config.yaml
num_hidden_layers: 12
hidden_size: 160
n_experts: 256
experts_per_token: 8
d_expert: 32
d_shared_expert: 64
hidden_act: "swiglu"
moe_layers: [1, 3, 5, 7, 9, 11]
router_score: "sigmoid"
normalize_top_k: true
routed_scale: 2.83
balance_loss: 0.000414
balance_bias: true
init_std_router: 0.0226
lr_router: 0.0013
num_attention_heads: 5
num_key_value_heads: 1
head_dim: 32
vocab_size: 8192
norm: "rmsnorm"
norm_place: "pre"
norm_eps: 1e-06
positions: "rope"
rope_theta: 1930.0
rope_fraction: 1.0
qk_norm: true
attn_scale: 0.177
tie_word_embeddings: false
parallel_block: false
init: "uniform"
init_std_qkv: 0.0231
init_std_o: 0.0
init_std_up: 0.0231
init_std_down: 0.0
optimizer: "adamw"
learning_rate: 0.00239
lr_mult_qkv: 0.7
beta1: 0.9
beta2: 0.95
lr_head: 0.0138
warmup_steps: 547
schedule: "wsd"
decay_fraction: 1.0
decay_shape: "pow"
final_lr_fraction: 0.0
batch_tokens: [65536, 131072, 262144]
max_seq_len: 1024
doc_mask: true
train_tokens: 716500000
max_steps: 5238
dataset: "wikipedia_en"
Below are experts of layer 5 (counted from 0) of a mixture-of-experts language model. Rows are named router (the router's row for the expert), gate (a neuron's input weights, with its number), up (a neuron's input weights, with its number), down (a neuron's output weights, with its number) and show model dimensions 0-159. Each number is 128 + 24 x the weight over its row's rms, rounded and kept within 0 to 255. Numbers have three digits each.
After each expert's rows: "mostly gets" lists some tokens that are sent to it at least half of the time; "comes before" lists some tokens at least twice as common just after its tokens as in all text. This comes from a sample of Wikipedia text that the model never trained on. Tokens count by the router's weight.

# expert 82
router:157155096080112117172130142120112166116120156080142144191151124119104109131090141125113115103161128124114141180119107136124103163120092177141122127136128183123152119137106171099133186094163132108184107112165098149150111110135155122116152102150106138103160095129120153120149126129115122101104076166144114120147111142130107112129136076095114131138151123149137129134166092098125113101099102160130130162171134140113095082163130134140148126125129135119085122132119134137154145129111117
gate0:130143094075144110103130178160109108149142167158136124115105126103158096131133180137123132117123094114153129107125129171162143182120128097094132131129119129151163124143128171136094125086136157167126112153151133173155091125191128121133127115137135124150093112156153135125130123101121116177129154139120086098123123092146095068131131127146119093101159138124121099116130118130132168123131137108133120146147154146108126130146151129126142112125157095152153108091120133151081144111164208
up0:171149118120105150164153145114078150153111174133135152136118117122161134117133164128109139109133106105143152141157120168145139154152120101158142144156138125149133150148139130128115158079157146144149105138151065149147100091192168140115148151140159138130147101126131126153148139104133101145094089138158139091126113118117125121110137135174150115102135127141054106089162130154143170142138145114146107135142132141140110137151130156143126139118144141155098134154131146137125121075107218
down0:169066146169146129142116121106104105110155136135157124077101101133110146106148136151137134106115126127155163121154152154116124087152169101101137095138132167116118136142108123104115114146151122145098098078115084051153127135150137126153119128155135120122138155125122163085210115128171129110135114141082106150150144137112147170122122124134116130097084147151138122122117164115097131128171143136098126173113128156117119156116130130125077156124126149123111109130187117105123136126123148
gate1:154126120153112150173145144134100131127090125080136142126136114103140117127111140156087159135179132120143146173147139152171116162132119137136131134159155163142128141134102129126123158133141130153187112095172097140138118114171152114149173119137157140100168103130120137122119134094131093121109103094156154149102112130141119109099143102135180101149123133159086121105155069131128152081129151116122127166178120173094088128148147135094120152135130156111150119144125143131166088131079147
up1:163123110118117151170123131103105133145112125120122128161136118140093185132178111159117126075153173162138118191144149098118170103151140148157126136172128119100093129101131094142180145132149128132157119070127145088099145118151160141113120166126132127100163112142152140158134131140113127079121121121133154138136158108106136195127116129152146135150121123117132126126128135112102122132129115176130113125115077126128136160108118151108123148140090186158104118161134121100178137111084108
down1:083172140117077121084124123137157123129131098132081157133160170110141119134092140075116127127117135123083117108108139090136128149133088124148154140131131103195150129173121167130080114135114100097141140155154152147121133120138112098126145128139118157100138117121117103147100161097128119142157108113119152089123126108157125085092120138094150123141157144127136159095126154157155114125124147088157162132155131093130126057135139127128135123129137088113110145104061129169128100153125153
gate2:135176104140105095123145127144192099143137128151183145177102171145197113094126125094109118153159105127128138139117134126144115144132151157058125118092110134136131125150157129142106139132134189088119131129149136157116123118098151100083140087123119122140139150113149150134137167106166150133130115162115134123146065122147136105122132120141105102134125106141184127195157147117148125128158100133137127090147145127124137114116152141122141136138152133116092141113123129080158109121169101
up2:133153114140075138133139116120163106124148104135131154171129125127177118101174158128115076125170104129119152123132139116159135124159110140060130153106116149111120102152145153159102145125138158103155142113149114146133187105099175113091140085126155103152148155115158143133173169146160135116131095142135141150143087136137130125137105120153087116108103129146170121160168160104122139128158114135112138104164114130108128096127170142095152156120132159081088152127127163119143109151155115
down2:118158113132091136117123140121159135126117109113099121115105098176138145117137148135095070126164134130182106113112077085114134090074126080134108119107144092124123163097121135150144129132103147189094109085179124115117161131132149113104091110129126121147097121122136135129130122121158136125093124111134122163095158110174110108146115077156129125127112128144142136149103136122201162143090167175094096138105123127124136142152134137132117148144138157117154124110093110151095095125099140
mostly gets: ").", ".\"", "\".", "?", " According", " M"
comes before: "\n", " The", " In", " He", " It", " This"

# expert 88
router:168098128103162139143117115159127115103129169107161145188119110148080127131104091135101123133144145157087134135117071105136087181138103134122094123139098130154102089094122128104109149116144156128180107096121124131102136092141168137091132138121130133101126099128111175098143124119117178078150109132117099110130133135139134098134127093070113136135166092125156137134148098127146097122096078138118118103158150126118135148104092146132174098138132145130115119157092112128128169137108133
gate0:099134132119132137107067123166147116130099167123139135116128114114102140135136145126118068137146136144110131121118129117154131158154127138104163144127140090162121118112105090155122071116062110106181129169128157115111137134142143117121180104143122200147150124156162113164111126122091160135148160159133109091114111140118122130136125109085150148141122135135100090132171091128145111131124109103163120123109144164073100110108122105164109106122123167132121122113124104119173149071116139
up0:135157134105132086136174145159126111150148123139138143140112121117170118145108151116122199094119121108149138154144111143106132132130146118150132122125123169100120151143156137120147169121153184138041097119143127135148134120137114153112119126146093159119101131135113086118119149115164110125125099137144104141176126103146111106108139162168138119101088114099164102154109132134125116157105146145157113125131121158171153076139144155122190128130175108111152136085112162136111169169147116
down0:165111146093131130111106170140103148147122107110139092107120149114117122136113097123133152142120081147087118115122157162107111131150131122103085114154129124082105114078198114153149131150145129148133150120112136140137108130112146126137136135121176100092129123145175126131165176169128178116110135138109116104093121150119067126119140122117133085133143073132130150142114117148119121124119090108117156129154136158157132122146089125089084126139066082116115135182147169098117141142140131
gate1:123129128121088176101091117207119145169118103118144119136134097130110123134086138118093087135135111151122136135134138109117099115105110138153119162161101087159140106107158116093128139158115073107102100125077110150125153144146123092086140121120132152104173110140083126131124131173124102128174120166126125139081101115173106107133104125122130153137191123159156128104152144129109128092143094114096139134151095146126120125164113117160118104161157117103133126133142110141143141136180134
up1:089129119117117134108141160080150151111139145128146148126172190119145108145155114118168112124115103085126137126096088081153147154108098154115164159092142151157107132177091166159140097110143149106151134142170114133154104149127123161143102156147112118133143115122175065119116135147096132132129139101137154113177127157103116109118108111127109105130134136115122142129114104098097102097125149148170146187101132130113162097093142088122139145096107116151107102114119096142136106118146098
down1:109160105093134160117113144133117117121178092090137127103120097141097121157125118148139157146114167067113166111091080141141099152149125110113141159125106106071150114166132165116116085117126136087184123158112061147120079166106127120077113155151151130112155093136116114108118137124167119124105144128142089146131098137148137134129090126094140127183130116106136121137131102120127122114141145178130157137101117115118124152121125133143144158092153133118139095117105142121081119143156126
gate2:152100151118109147113107163167122144120107097086135096071165088139109135153134128148128125112145096129117139155138197084114120108093136145126129162120113110123116122136169121089127136121115119138117113160124110121103096096151103139119144121121152157142198074104105164138140085140146123134137132150162109124097122139154120101138101129123137140106165131091094135092125122133159111095144095132134157126185130176098121132130113165129170114127152153123164103169134122159095120121129174
up2:116111114124101102136144097150153106128175115130113183120153173095119144113093124136185145118073156110108160095134148180126160136124118139141158119095093123076118117175138151103147079127127145126112111120148128125150110148118140093119155125139097175103166140141133120137145138138151136114123170115120135121124110126074121142112156153138146112130128126139145104125131136142162145148145173142132147122117105075156141085125113110097097132103099073093129094079126156092132128176139133
down2:145154111102097148133138137145114147103171158097105171122122103109106115131127104133149111149108149103106164122138131131171089140140131096127079148153131125140131088133170136069147064065150139100133128144122122129128132095120122111069107083133162131118160104093137147168109114117168168078115131134119150152149108139133155115123112121135091097115141139116139129102133115188113126144180125088161157120114101072099135127112120105171131140166119134112141130148127129133135118149122120
mostly gets: " Indian", " European", " Democratic", " School", " military", " Russian"
comes before: ",", ".", " and", " of", " in", " States"

# expert 201
router:121113100095121118152166154144116162125173124104170129161133098161118133125094129129121148136144158104105107151129077163134147141161118118125098119123127125119118096092110130122176138073161147128143130133156123125094129107135178121137163106140109166117110134151139155113121112112087170072117074146094067172129107159118083103122175127094136122155133099107136129136141078111109125136107136180156109128159120106132149133125111097115152117129110122121142115117125137100183170133120125
gate0:180147121156099136130119083132151140157117102125114100167142122159124158114115119153155101109104131105100097109126161132131131119142144102152081121093095094130169122102121122150105135075084123069129110138126131121128125202146118129126147087092135125142179153141141160140115175120124116144099121120130098143140131156079169136116096132144115140104146115150127082110103112141186144160145143100175114124107133098134126165093128134136136130116134156101121108116134118095149080144104147
up0:125118134143151123118130123142204128137102146130130089134142140151147152127150121145123125125152123102153140118153118129105126114124104146167143127136135146104120125127119093144061128115123097094191167113136115104125089110155117078177147110128132140149133155127136107143120198097122113088141121128112123128127103154121162112113124119142103138143132082151144137146132120160120173147133069136162099098128085071138159128162161141119115148151150131106112093116096131141172054113111136
down0:163086145168126178134118145094136132139142139137117169114126100095180117104123141120112172145103148136149089174156131158119130161095149159064165104119095117141144219120149090132146092166131098147136119127152138125137124095159144161123120121102138141121111128140123085109105097130111092100113110101112112119111108104117099130120126143087135106138135150131146142109119154099160129174133140126136131093112132111153140163124117143107123106125184102168146124110118135131157124175121131
gate1:174131113107131082140127157146146086173148132093117129138151160134077087111105157114099125146162149164089128097096159125109159172105127135127127106135142091131137133163074142117112092145152143091123174155137163140143137110126107148155144098138071146137107066143117174107154099129126170147131124123123098155114146159138081101160108115107149148139112173177112149119127154126123121109131170106158135148136121169137130127156115112114162107121137137116118133095114133120114136120109135
up1:095146141128125113129114184135123111159093157078116127132156137156132076135067142140099109119152105154151133092089171159128134176138094097138134074133154093138137141122121129134144092167126097143123146136155121145099131126136131122143108113131095126109102120135091108138114086127088142158090110133130122132102103144102138131134135100083095115192105130132138125135168134101120109149074151118145126125119158169114098102155111117163145145126115150134141141070131159112126116119139184
down1:157170107130125157132083103165120135138174134136097143155151158140170097133098131095137062095152157191099142101115112105120150149128158159126118148114123152153115166140152135092112140128096155091143130116119126127110110137165147149146102173108122153106113127124129139114143102089155116137119113146165120124131197194151130114130098135106099109110124106135112138137141115129145132075135108136130139127119127138124172153183098144128125128104177110164115127142097109125127166135098154
gate2:153128129153100121112172101126156113131141192134129109147078114117136127096145107092145085124143142120135145135163094121155164162156141134102098078142125158115130087118112100173128159133117117128137127120115123143115110146115160096134171105114149145112122167124142111125109094140143146140130180111125115109151160107147082110119151160168108068124153113099082179134118104107118154137130078138174154116163112139134145153094090135137144154148131123139115142145117136098186124129098128
up2:157137101132166149094151095156176148121151146106150109122069132126119154120136149113121131125194131145126152121141137136128147159138117145108113081155156140124149105107133100151137119088142113108086141101061116200120125159169120096144180136160166143098143138116134114117097137131097157132114147171140117079145111145141126149115125147142134123085109144140125145172113128126084140106096085157132128112109125138122153160141132146117105115153151133124161150158123122093132122186113114
down2:158163119127100121152120089113102096122126139140128159107127124113123124117143127124093112141152130138163117155104092122086145169126149145061125119106149077133122172127123084162160139154138115173123145165148127105099094141138145145102109163134082112134079192129145142106164137103104098132134113106146107149147145079102133105166142118130138096120141107130122145133164132106132128110154127103082128143163135122132100098142139132100150140143085124130140113131081133068159181113111117
mostly gets: ".\"", "\",", "\".", "]", "\")", " Brown"
comes before: " |", "\n", " (", " and", " –", " is"

# expert 15
router:121120110082151117135114124160111131133128176113179143176128116132110129130121136124104120137186116115127122171107048129146115156154125144133104105146141117150123092156129123107143151082138170120173127122144153146114088114138181143096146112133107148113146109148131129142149121097112156100141110155142064129143138115160096104115147138088113132124154090118153129149147106096133133140086109154177079111137145158127140143109100152127170130127114179137120140115080136122136178104138138
gate15:111119166107116133118106134119149130148096140136149089146115122148118160152118136162134085160163100124135154158078127097115133152128154152111146106156155121121129114128146159120098114132149158137108136139151129119150135140103080086121124059132090136109122115118162113123121086126138145111042113104094120149137091111126132120136090121152095138152101117117093125143104133089101119102083128160149138135121091136109091113181145109154106176119095110157112134099108078104134170114123137
up15:163147106149136133113138174142134118080144104126123134147104131073130117171103146106124122073129137166069121118162130126158159190110125149191134141134102147145141150131089114119159145169145119082162158142094099147129089153148146111159127143122136152120139117086122145153141122130125117141134116154077141122104123152155128134103145127115134101093162166147119158091163129140128134128141131106141133161128128096137160122122142165147156086121146128135079105140145129114175106139179107
down15:153144139126158090139129161133105082115128165147100130102091114107115141156118158160133160136117123129149101104134099140147094119140119111116124112137154101133122101128080127118178147106138143146150105116136132123158114126142123117100126102163129095133139123104130157122128159105147154102126128118089133164118191111102130138166173118124140170152142166162103136158178137167163124103149132098130126152123121127157071098142100131139184179094181084133121106126105168119157123087115117
gate16:131123139094129144105165138150156118124195125120164097174128114100164164105126125097134137128104179141148124124150079143131093158135095128161110105139141159116174088116133145162148142152147165132143114125131159113111147108153126128123153118135123161112173157129114129084149083131131128119149090102104119146145161119134090132093150150129131130161131109094144145177111120102137135081099151134147125107130136168127130037093162128090124113122155130096125119109111117117124161131128104
up16:148114130101131150112146140117149123103154146152152112165144134104134157108119111092155145157107149159147117138108121143131116167113138103123132114125144166096130111146164125146146150159124171089170113125127167132110139102132138145132107118115150136114158147147122100050161116125139098129141086111124119131166160118135107145102154159132119130155129107106163107168109135127143130081115127132169116070137132190142133088065177153119110137092159144098140126104104117104129177139152074
down16:117148120123150091180125118098162123133124123168097091091155115122105072129135095120121166122169084119125128142131144120067133103106163149122153094116094142123162166123121177150146159134128088105096101099143067116146093096119162120132109120101129091144091136128152118142119144138132182120111109142131112065094135154159098100152147115144121154128158110137114171133141139162121111163126104133090148132119101131159104144159122124097104119115126099105152140102132122146102118134124137
gate17:138085110097100154129105162159107126147157139114150145154079150123133112120138147101161103142124135145171122122108141153129108145102170123102189174097121136179156137144167085151131109091131120143160109116140126103138108149134106140131112116123198088116139148133108157135081109164161122125102130146142072100156124109117139170129158160127176109158153082127131151142119147154150100134124134108157101113134130106134142156123139179137181142158125124160147101124114123139139147113123130
up17:137118134150123148106130098138115147131130111105103137110176108133148130195116085157117085107127137129128125136099126100153121141121127128126101146174117130115107123077129121095105155217117100126111138113111141152137154116153111113115138173091111106120174102137136136142126134136120163147124101118104170141116102125127160118104106133107098123144127152183134115147132134129144167130164135051108171133148124139102093152128105117098128086134150157137097130177182122145142106162148156
down17:120161106139111112116149126095101115170165138167146123144158151100133140105102158130129068184169106108151142121133112097136139154141124176168156110090124079154142091125096150109152066099140120165112150134100098124130121121118097130125117128135125156130161147132109117149102144096143113095096120120116154147160111119127127111120123109152152133123140119103131121118141125106143161126118111122148079127121111112154138104187139138139160083086101142146136091078114056106135114149106136
mostly gets: " Racing", " Democratic", " Republican", " Championship", " Olympics", " Pakistan"
comes before: " |", ".", " League", " Cup", " (", " in"

# expert 146
router:153127114087134117159122106103103149097133151146147132142142103159112123141118138146093152080155139158097135183118072120174118132126139149095097143152102113147125093143113144127122160124127157088164104140116116116152119138138137113106127111122126120117117112122113136104143100104135210078126106153108122101114139130151097076132135125092108129130160067132109104108162123117126141116119098142117140160195156141116113136108099142112139095106151149150088123162133072103139171120131152
gate0:124143160140124146161105120131103088147106129128143122119096127090142101117111137151088121113118138109122110134107095153146137133136135128109141153124145112115125129174128106087154127113105197191135122124130121146147134161160139145120162119138065141142134178082134138180093181126101109115106117148128125129142131109115084155122170121181136158148151132081125095086145132140122143122111128119147065145094127156137117085117143133129134141126131133180136137124110193151142130078127123
up0:143154123141170119119127098119133140106155127053100149143115099115119175126124120124152108145157129159117119154155179083130098155128131121156082097161091150127163106112134128123096177157101120125137134101160182120106121146135096127137095143145188144141118094133135132136137087116138139157158141126146109094130162151090165141123090133113112129115123154166116133162141138118145143121157086094119162126100137102091111141164161142112159107133096134147106145149111089149140122129161091
down0:143152092158089107132151160110159152121123125152100118145118099133167135121121089142143129100117144136084154113131170146154122133156131132140113138126093147168136090115122114086104125133128132053153107106147132098159128149102145144151084116146125124149138140112092109163174155149105122128137122136140120123128125138142130129135097177150144124115123136119145135127091103125143203155155120110158117126117166099128156126090161145136145099084044092131099127104147148110114120131184117
gate1:162130154129189121143125139115099172099103136128104145103114086138093126136102138128107108102164147140120124150115120093091175123114159110127120179143123137132116132112162160085115171123142126096169098162167127106172112110117115108147116130154120145080160118100122151140158124161083136124108124109127138124145114139148120101127145098112134104125125140175112096135097165150160134148134145107106145125196109133118132168073111130151135148128145131157057099108134142111132125172131119
up1:162134134137144108125144169124146108127106136153129140142101137119095130115123096203115115091128142136108086129092149143119138133093129128111099094141169134142076125087123132144137148146089123143150108116113118133137072144106119138172135150186143092135151143137129151123128198147122177108091108128094148128162169114147113117130113106147140151117162163156103091162137111114094157119125119128116112077123115148169109157086103143113120133126115121167116172133138149115106132137090089
down1:103131082151101128088147178111136153097101136096137103138126113118147107165126137151125094165094115109119138115165114135157083130140117123140109150117158124116139110110146104116109126090133135128112183130135091140140101145155150073100146069121077105124149100158128140149137170133176132115108130109078133108104108131101135152110137156111131152147113169176164128093102113116131128148133121136077143106113118114134082136152140126130127141108129133100147158184103187168129138114127109
gate2:131140160117119141178115111110111107131135119118145118106099065136145102132128143179114150144116132139071134114126113143085105121128102103115094180151089116073132117201148127100134118093113137144129091105129117120149124105127152115112141130101164123164151163136124175137122116188125136135144126118158146127134155165161144141114146146124151142203104130100133099109154115152124147147172131136127138132142099134161113138108125144110147126106133142148105133141136160094055132140128089
up2:125135136108118087151126157163119097154112141136143142112093089132149070141098134157116134124114124113159129125153104101146143107176112117166158128131115134129107152085174132128124139110154093120128095114134084147150165099143122108103092190154156125145096107126118111143104168133121126132104112128113144099139129169115122173125101129085140112140084077136112128116077117103081190134103114151118157116109111109140108140137088117136137182102132098117128102110149129119138183138119109
down2:135090128157129135138142137156119120120116162158094121132120109153081181132111106160095110191135094122094105072116125109110115166142115110098158147111131132190133131156170134083115058103170144147109139119112139115118111113155110170112128114116104135111133097080126152141100132106148122125117126128137173172167121169165149121108114122136121134119093155155124131143093126166107099149106132138140091117127149106137125131125134104197121123130143137151143120160148122082130103126130111
mostly gets: ")", "\")", "})", " example", " year", " outside"
comes before: " of", "\n", " |", " is", " and", " was"

# expert 12
router:132121123099139162145107121122114180100110165111148090162137124160129129151099114115106136131162109159079136150104086123151098187139086144117117110122129147108138118136113121098130167144141126121159125124137082156136088118106175126136152128137106155098151132117149152109127082140102146074131092148161132114137107175120074106096166079108080102152138091098118113115149133111145108102100110163144132113162117109097120103172124169134152118111146111128088114135110105130150143113127131
gate1:119060133092160129156100126135133130147160082153141093089075111124125107133136149122121108086105127139116105123140133087163118089129148123102101133111072115134153116158120144164102141098127130169135116124099136140120125116145129107142163161092118150106124183149100134098146124140138126127125150122128155125108099163125110099145139077156138069106145126126185115133146121185137137133096125147080133085163158093159142127114147088147124108102129079139125117136118128126130141135092105
up1:194120105099129113125108132133108138127121143178118126107108091126124130100166118139137083114091126157148109124086121106136155135114133119144121132104137128128144126165100165166176173099176136112106132136119112172150108123149147121094101148138125164126111143163089096121119098097114130152107097114088109150184141135139058135106142109091107113133118160140169120130103113138119131129071150117127110130146135132150137092133153156188141130133162164133151164098104162101120149138112122
down1:145131136141186093103150140109103096135093105178159143104108125176144082115142127143143111117131100122137143108121131120110147095109118146134127143115130132084114124105144123063156129191123155113067125099139153146110099125118116158119122168084104116077098088154154134087139134140117134125141131172131129115129129138099124125151117109100090132116125144109088140159091116079079125139102107096126165148109120152113148148146128131104141144146107129122151093136144109103078164137102106
gate2:157127142112143104163161168148099117113088163097145085158140112147132094147148077135133139107122153125129136111163093157144125174093128142138138092112136153140182115170119126138190153154138130079157078112136134089110161125090122138127133089118104107106169117106116164109093115157140098161121127127115130149154136157149141092108161141109091117124142149111120156118143133112108140099132075150118152133165132171100125142123134118128135144134141135115109096117147099127197125131121153
up2:169122124137166120110115181156138122141112170138128089124100154156094134124180103119141175172139184109111117137157155123128142130095135116132140066105129122101120133148141080136198147137121132139126144101173113078116123156100127106110131112139111130132122150127132151134066133122141115122127137105134107115172165094079108135122097126139127123134099110115105129134135133097126163108143098118138120177127104134103123159127102088123110130143110131123156108083141086122130132069112170
down2:101171139157083145132120127158109147146147117116147127133154088099140149132120152122101120167138138116133125118154101142130120126133117130188135149102167137141207113122139168154109108128127114092125080138172113134112153091113128126081121129100161134161151159116076133145151125117157121125099160094171151131130116107193106113142139137157113151136083136155191123126117104143140162118088146121132111092149133098126075128134157132138130102117179132091136138119099153130133109125125136
gate3:102113113093157148109086109102122152169153103118143098109119095189160149154112121135107126082133149195150131105153151127129117147132150134115130195096111105140148128147115129133090104140146100153115123146136126106155111144142098135169123163110104165146130127114162162088121116120081130111180133127145144092140100183126135094147132152134142104152114097117147133105121169131143130136114112143138121114115136106142150129178151179077121145102130126105130067124131090140099122126125113
up3:120128151145124112117140139193109107153115160128120107146128117131133108089096165099125144147118127147160163113111126126141131119114120159174127076136138123128135111140161129181147123095108145157130118132139156081106119092076162095086119062122142137119118132121133126141135091105135133132107154134129086126110157114108119189142132139142144136123146092096127118199137130092104144126139138094160121131110118209142119127140177115133162130147155145133103149095135118091111143173128120
down3:094136121113183147107125155141128145101161102106156121117114119125139131168119115103142104114122121149056108168070142127117168104141120119122117145150106107151118108106105165109141124136139089118110087116096159149129120127133119124162102152128114120093108085120158135159125135136110115146134148113131168154124105144110109195157134199122123118115093147164103125072102123095116132106098146155117097094140104086136130124073101095100159151149157100130122128132139127112100119120113154
mostly gets: "\".", " Coordinates", " but", ".\"", " died", ")."
comes before: "\n", " The", " He", " In", " It", " This"

# expert 137
router:150129094083135095153097128174113144113157177160158130185147111100087109137128136173105134106152137135128094154126087135131118165148106148137099125131100140132118092137107145137163146078138137133195097126146132155140112131173180165111120129133095137122115121128137136125154108117085165116116107166120091123102120147130082129105163091102140128122149104111161122126146090124152119143112106140139141112126144143104150112101114154119156139094084152110134140118074164091117146100132132
gate0:133134115140185107150107176106127147174098086136166131149142133128110138137138118127116086169129121121099160095109131092141101122133133184161107158114085057111107118144102116126121083145128143123140126139150095114127141098108155100112113140102101125136100116119118152134132108143149217120085103098110129095169129118142136127112158101149125125121148167130140104125139154173178130121135122127165155136133120123169146169103143151111137128149126137066110130114115126148101106123120142
up0:126087128159076140136147112099174098094143150118101126133114106104117156140170094098122158141144104133124122132158145127143097151177100104100155130120122172119165159087066157143104124142128151109142164128151101116139137129125162161113162149153168141148152172148158107134143111153122071118138131107119150136115158158129165128148134084103089110106117108121135137155121129115132113140140116108064144107146105154112076092139169143126106125136113129150124097113156123132153120156146091
down0:178133125136152140169144145141125139099132097099096069097139180120134133171084144130125172140125124135133136131134136102134131119098125185137187173124123113088157163142092109125112119113128161108121150143138094151136116120092130128153129165143132119100130135127136151110111147137115139127087127128092060112110131123138116149170093090096144126116107074153089160112128151112140150106160093098128129135148117113122178110117127160137110116126149146143147088109133184109125097152137101
gate1:085155111113119131154110126165086148149091097131163147151108141102145099113075180113130128156122138103103137114079139112201169127112134119139127137162104136124121106087130142130126114069159128102167052109132145129122101126146120129161134160123134130109119119143108160123139132134131142112135126098164123103092109148127134166164113117129097097148172129157147122117199130113164129136146118104151132137120117132135136112105101113130101130139108133119104107142160138159066131122159166
up1:102160108090138101170121123142069163137130135126115130129130149103142079127120154132104142169118123104180096072117116136135147093145181101146139122125139148156135138132147087144154113112126130148138081119109151124113106142145144157117137097151157117105104098120133124118158106155148156116101116110159129098133137107100148121119140163157136126137132150154173115112169138099169138126152127131177148116091147118146145101073157152100120121178151134127103132096111141138104133092184183
down1:127106139135132129139127154116146110119167106111148134116132146131090136089138135110127118122102114140134102150124105151110157082132135098091157126102154119127144176134128140116131124130112173115113143159113160126122179150124110144136179117145127127099124104122125126148168088131114152109157131135111160123145167203163108142075163139145131128077114135123134116105121087137122104177112122136107077143078096117170078188130143133162122107138150145131136179153163102096109147143121163
gate2:109158119099104137116101146124110140126157137124143096132157110107163130159139172145101140136156104116148104145134117133133132101155139104053113148121095153095148117115106118151127124182115107126170203151112141191134155119177143129154130111151147122150099144130108110106201132134139178122123086101142147123058129131170121149128124118106114103101126154120141112110123092146109123088109149108120091119159149126145137106093155158141095118135142132122104115103136140137095147117128136
up2:101129160085115157117114103160097137125176110103136125125127204105135124138141165147126126090122110105126124158159119147172102125127114098132126171133130142118154103152115150135116113125133141142158150131137145177134153163156082165114144109161150146139119142107110103105148141093097155154156116158162126125123151122148085144108165126070144084107119157118133107134127119143096126080098125177169092123140126103147125083123109140120150107150143155099113129109106145099093160110168097
down2:142116105083139146138104094114122136147132129153093106109128123094120119101125114137129157164128178116120145146129119134109173116122135121146147106127187158099101144111134101132118070113159115160087151091117069117157137172116161150115114171156128147116156124115116160115112128092112139164117160158120126134133111072089115092134145108090138170146127145120130144144135088106150129110120175142157133106133148122134131131180168168133115097133127131131123117072120122110136070175125154
mostly gets: " Cup", " Street", " Stadium", " Championship", " Championships", " School"
comes before: ",", " (", ".", " in", " of", " and"

# expert 150
router:129148098082099156151126150130094130123132145129187145186136104092092146131096116150096134101186132122101150136122106118150126126119107155114130168165115143160136105137126160132146175103168139118190101118150055142141101114159154128144150111157155117088151113138119177122136089141130127102110097145143112088132111145149136113127140104123079145134165083151165089119147136114151130124124090127143107125161123129106119104134128142163133097105122149121127122124138098108156173135115120
gate2:113084179107106120114122122112088137145160124078101122110138105119105117137122094130146130092128125115127118089174130103097103084148145177108117135114076092108128113129114103106127147102136113125109139175092104120070131116153138093143151136114101134163113109094155120110097099135155118130155088141116115088136112096119137141096138139074097159152135099147101102130125162161114127142117110120109165099121113137134143120159135101102115134140138074110130157119109110098073104132102179
up2:144167095171138121135139125129135130117099143170123158177126124143135149105126210113096122149127115137114148155095126162127133149117086103141157132125174155141113145130122162135113094154136135138125138107146126153189132127115125184093123116150160116099137172153113114125141165125086112120114176116137132176099138157146133158164124115185169138095125139097154135126136109114146109118117163138144084138130135130141124123122115148148121084139111158125089106161147120156165147135148071
down2:108142123102071100120149122125107142157165119105157114115126164137136147113117099151131102120170125080098164068110117130109110106146141154144121083120125134148158128115117158130137153126116140101118184120114144106106100102151150082119172110125130124107158109123125109115132115142149184102171133153160130121102140126180142132110127122106106134122133102107138123092155156140130104120135083151078105150159073146151148111113123132093189140105107083080117129119103145124152124145095109
gate3:103087109135130119111137137144149142113118160170125103156131132109121085123083112134104107105103121149130151133173146109161106128128112118114121114110117127191154121137169079154129136138131132119183103135127144160175108131142117100151136202104132127110108125173138135122143121141083117102134126110124119138082100097150110141145116099117112124151190139125136086159145148109123135089150131114130143120151135112120118187145064130110115123194102130104136114136134107129114105133184161
up3:123094098127107120122141144137121146116132140132155114148115135129077118156106131155137101103122132127128157143149148144135111124105129101097120099140098132149116125156177068159122121147122133110149096128173138185170125144140118078147103181128129096141127156171141047105161099143095119117153143130136147099104093103156107128128117074114088086148150126138126105182117164111117143116146134120131140149160089097150131148139109140137129152127116166161130110139146136128124129125200128
down3:144146099171102093107103098126088146122097115140145118105125144110131126119113115111109119103159141086135096118117127115147158126130122086115106131150081125126155157127100125121111087202163108135078129120144154059115106163095128113106153118164132139123097191142127130141098130091147048115152157160130136093124105102170096110118129114118136164123141131126140138142119148118089164101153163153137125111130129151115148115163148129123128131153143124102123110099159092130123111138086124
gate4:102116128126153114144049148155085120148147154167169136106117129115136101139121143117149152128133106124112095138101132132156150146124123133150138119090077109136140134124138126114151131097135112144129095131131147119125076169111146150132146147156102166094125073144181123149134103151158147113161122153086112129143073137144123129152116117123146132090176111160149113132124098134101108181119122103150134121110177163115169185155103115154110074147109130129098144134143128107105135132172133
up4:133111152173129126103148093114162163127117114126055087107110103167112121141137118134105138138136156140125132142097147119077122088161124130102119127131144097121106140083142088116132109151096141106124150127110145137083159108126108076112120140086140075155128179099117096146139149145100122130130174129157101146105161111116139136128133139119123124144097156094085146131122176127162155113160134143112102135130111085159132084082124163113142162112147090156165117128117127161140149126151141
down4:151113097144123130158099091132126164161119118180143127136127118141112119141089135111131120096155111151090118161105179183099161124119128114129127102135122091126148184130092148100098110124120108151130137130118091140149095112149169085123140125166153117099078145141122142109113158114139156139128161122158107163174147131133168140112129085121143133120145100099108152107177151149109109113133118105072105122105129122122143184135113146131155079148128092143136108155145143135098139163175137
mostly gets: "==", "===", " ==", " ===", "\".", "|---|---|"
comes before: "\n", " The", " He", " In", " It", "S"